Weights of a small mixture-of-experts language model, trained from scratch on English Wikipedia.
Size: 11 layers, width 128, 18.5M parameters.
Experts: 64 experts in each of 11 layers, 4 picks a token, a softmax router.
Training: a variant of Muon for the experts, 426M tokens, 6504 steps.
Below are experts of layer 7 (counted from 0) of a mixture-of-experts language model. Rows are named down (a neuron's output weights, with its number) and show model dimensions 0-127. Each number is 200 + 20 x the weight over its row's rms, rounded and kept within 0 to 999.
Before each expert's rows: a language model's description of what the expert responds to. This comes from a sample of Wikipedia text that the model never trained on.

# expert 49
Description: Opening letters or pieces of capitalised names in lists and tables, such as Me in Means Motorsport, Qu in Quick Lane, Bl, Br, Char.
down0,184,220,233,197,202,181,212,202,190,213,178,239,203,193,242,221,186,215,212,217,189,181,197,183,216,191,206,204,217,198,237,218,204,170,172,208,235,193,225,217,155,214,203,210,209,195,198,242,193,205,214,195,227,205,229,210,203,208,203,179,169,204,192,188,169,223,226,204,174,205,199,225,170,228,201,223,193,215,207,184,206,217,219,203,162,167,211,185,182,234,214,170,161,209,175,202,218,216,168,203,209,218,227,228,182,164,177,176,213,183,189,220,179,190,234,195,184,244,206,164,170,182,204,203,207,201,198,197

# expert 58
Description: Pronouns and clause starters opening a new clause, such as he, she, who, which, that, had, has, also, plus table digits.
down0,224,218,186,220,218,214,182,181,195,199,225,220,221,216,215,193,241,170,196,195,194,205,191,200,231,207,194,209,165,178,221,180,197,235,196,217,215,187,157,218,200,204,208,185,223,213,218,177,205,201,203,191,186,167,242,216,162,201,194,209,183,198,220,168,173,177,190,200,180,193,237,197,190,154,233,205,156,180,191,193,189,190,203,196,229,218,179,184,209,183,185,177,170,211,173,239,232,189,188,185,185,205,188,159,190,183,203,233,188,185,202,178,186,201,240,195,197,174,199,180,206,167,188,194,193,199,162,216

# expert 18
Description: Connectives like and, or, &, than, including, plus inner pieces of long technical or taxonomic words: geom|et|ric, hypoell|ip|ticity, Phyl|um.
down0,166,210,212,213,228,194,174,217,206,196,183,201,200,213,231,188,215,182,188,156,217,165,165,183,199,177,161,196,201,164,211,194,236,160,167,176,208,220,160,209,182,195,136,205,218,226,205,205,219,191,206,169,199,227,184,208,215,193,187,195,199,206,204,189,207,170,228,178,170,209,217,201,195,164,212,203,193,208,168,197,239,181,196,196,216,205,196,204,195,220,201,180,196,195,180,150,176,203,178,228,225,152,204,202,192,208,208,203,195,170,190,202,196,213,219,170,203,218,211,188,182,179,205,197,185,195,203,224

# expert 32
Description: Suffixes completing common nouns and adjectives such as -ical, -ation, -ure, -er, often in infobox labels like Personal information, Gender, Current team.
down0,208,203,210,185,220,201,171,209,195,224,228,158,192,181,187,196,231,171,201,177,202,191,207,178,218,184,202,192,204,219,223,205,182,201,195,183,195,200,192,179,196,206,196,209,210,232,183,208,201,231,205,209,200,253,189,217,191,201,241,229,182,219,196,182,186,212,224,205,212,229,173,202,189,210,219,193,247,214,222,216,219,235,181,189,175,228,223,223,157,190,223,186,190,180,191,176,205,183,203,185,234,208,218,224,234,182,192,182,214,189,188,180,236,187,203,221,178,227,218,205,228,161,181,238,244,225,189,195

# expert 14
Description: Inner pieces like ic, or, is completing words and names such as Michele, Magic, memorial, article; also whole words like House, Museum.
down0,197,216,212,200,175,186,158,187,237,216,228,177,199,213,178,181,202,211,198,188,206,207,188,207,183,204,180,231,200,182,197,174,219,194,243,198,195,185,171,235,192,212,206,218,208,172,171,207,182,241,197,210,204,147,212,207,197,199,216,231,176,209,215,183,241,205,195,190,210,243,227,205,202,214,194,196,212,192,228,213,199,182,180,211,188,182,198,193,223,215,210,190,213,194,171,227,208,236,169,219,217,185,200,143,177,211,212,192,199,218,183,214,157,199,183,202,189,204,238,199,189,229,177,187,202,194,164,162

# expert 8
Description: Word pieces with a vowel plus n, r or m inside names and months, as in Xanthos, Roanoke, Shanghai, San Diego, May, March.
down0,199,164,180,201,184,213,250,193,220,207,213,228,197,220,208,177,227,198,154,229,212,180,225,212,170,155,191,232,212,195,193,188,197,191,189,185,201,177,202,227,186,226,187,201,207,191,199,218,175,182,215,191,204,196,205,194,169,188,191,211,213,222,201,193,215,198,211,199,209,214,193,207,204,187,200,239,182,221,155,191,191,208,227,203,201,247,188,221,233,247,181,181,201,194,177,185,175,197,181,219,198,192,205,218,200,211,207,174,212,178,200,159,241,178,214,213,202,234,229,224,201,190,211,249,225,230,217,207

# expert 57
Description: Opening quotation marks before quoted words, plus object pronouns and common short words, such as "idleness, them, it, work.
down0,180,178,149,196,184,183,191,180,221,202,195,177,205,228,181,221,229,192,209,188,234,197,210,223,195,211,154,229,189,205,206,214,177,206,159,233,213,214,193,205,203,186,200,182,195,205,231,195,211,208,207,198,214,180,237,183,190,231,224,213,204,182,195,213,192,234,174,199,205,170,165,220,180,237,187,161,176,194,229,224,204,175,199,184,188,228,219,211,175,241,217,176,217,166,178,197,189,195,196,148,208,212,193,185,208,207,216,216,206,197,198,234,166,171,181,189,234,194,195,206,210,195,185,191,179,185,199,200

# expert 47
Description: Commas and conjunctions joining clauses or list items, like and, but, when, where, while, plus adverb endings such as -ly.
down0,183,211,190,214,218,147,192,201,220,192,176,186,194,185,211,186,187,202,188,185,218,171,218,238,221,179,207,213,190,227,217,208,180,241,197,188,214,199,177,190,196,188,188,223,199,193,202,214,181,203,205,216,194,183,221,148,228,209,241,229,214,177,213,213,238,214,206,196,180,190,182,197,263,169,217,214,176,198,181,208,212,243,181,195,197,196,221,213,201,231,167,222,210,233,220,179,208,168,211,203,196,188,236,167,187,205,205,213,162,213,218,204,219,180,205,215,205,196,236,214,208,196,184,197,174,172,196,196

# expert 29
Description: Word pieces such as in, D, C and digits after a capital or prefix, like B-in-omial, norep-in-ephrine, W-D-EV, plus long, old.
down0,246,196,183,221,212,192,215,246,190,175,214,209,205,239,207,172,185,203,218,194,210,202,208,181,221,190,214,193,181,189,206,204,196,196,182,208,192,182,179,173,204,192,191,179,181,201,180,208,188,201,148,201,210,239,165,176,206,215,205,214,195,209,184,207,185,255,209,167,208,212,208,202,198,196,205,200,171,189,177,192,220,200,198,202,189,183,175,176,194,199,248,218,192,230,220,200,175,177,219,183,188,208,188,229,214,190,184,220,218,195,261,208,167,219,197,188,217,187,210,177,204,228,250,198,183,218,235,166

# expert 39
Description: Stems and middle pieces of Latinate abstract words, such as categ-or-ies, polit-ical, det-ect-ives, stud, educ, techn.
down0,187,160,176,221,218,221,226,196,206,206,172,199,185,195,175,209,234,205,188,184,166,211,184,197,202,215,233,227,217,210,208,188,197,232,214,194,221,187,207,167,200,213,206,190,209,195,219,159,217,227,220,215,186,220,159,194,224,192,210,222,236,196,212,213,195,195,189,203,189,169,169,173,190,173,219,187,180,207,192,190,215,167,189,186,245,210,214,212,193,202,245,204,153,219,186,218,191,206,188,172,183,207,197,215,170,189,175,202,177,209,247,173,191,182,208,178,225,189,219,183,191,213,224,183,191,243,217,185

# expert 44
Description: First names and surname starts in people lists and tables, such as John, William, Pat in Patrick or Paterson, Dav in Davis.
down0,165,199,214,203,193,179,180,224,222,173,203,250,172,209,199,211,200,180,181,222,208,181,223,200,222,155,239,176,183,188,226,218,206,199,208,198,200,166,228,204,205,215,223,203,210,201,201,219,211,211,188,179,196,202,172,200,199,216,196,163,180,195,225,150,205,210,193,209,186,201,203,223,216,189,206,265,210,223,200,226,192,216,229,195,217,220,203,190,213,192,200,179,184,191,197,207,187,201,182,228,204,216,151,213,220,214,207,212,190,231,169,208,194,233,222,224,163,181,226,188,195,185,147,196,194,189,194,212

# expert 19
Description: Final pieces of nouns naming organisations, places and works, such as Tribun-e, Corpor-ation, restaur-ant, plus whole words City, University, album.
down0,182,193,223,200,211,194,221,204,193,179,182,180,207,189,201,165,203,170,198,204,178,181,200,210,226,210,207,171,211,212,218,185,211,224,196,230,193,157,173,203,195,179,215,189,181,204,197,183,209,212,167,194,232,214,200,185,191,202,213,235,175,228,202,178,235,188,194,159,182,136,168,187,210,223,206,201,181,191,193,197,206,188,222,172,207,200,274,225,218,211,215,219,202,220,216,206,168,218,226,184,194,211,183,228,217,181,195,178,214,176,239,194,234,192,169,194,174,195,220,214,217,197,202,206,211,223,194,211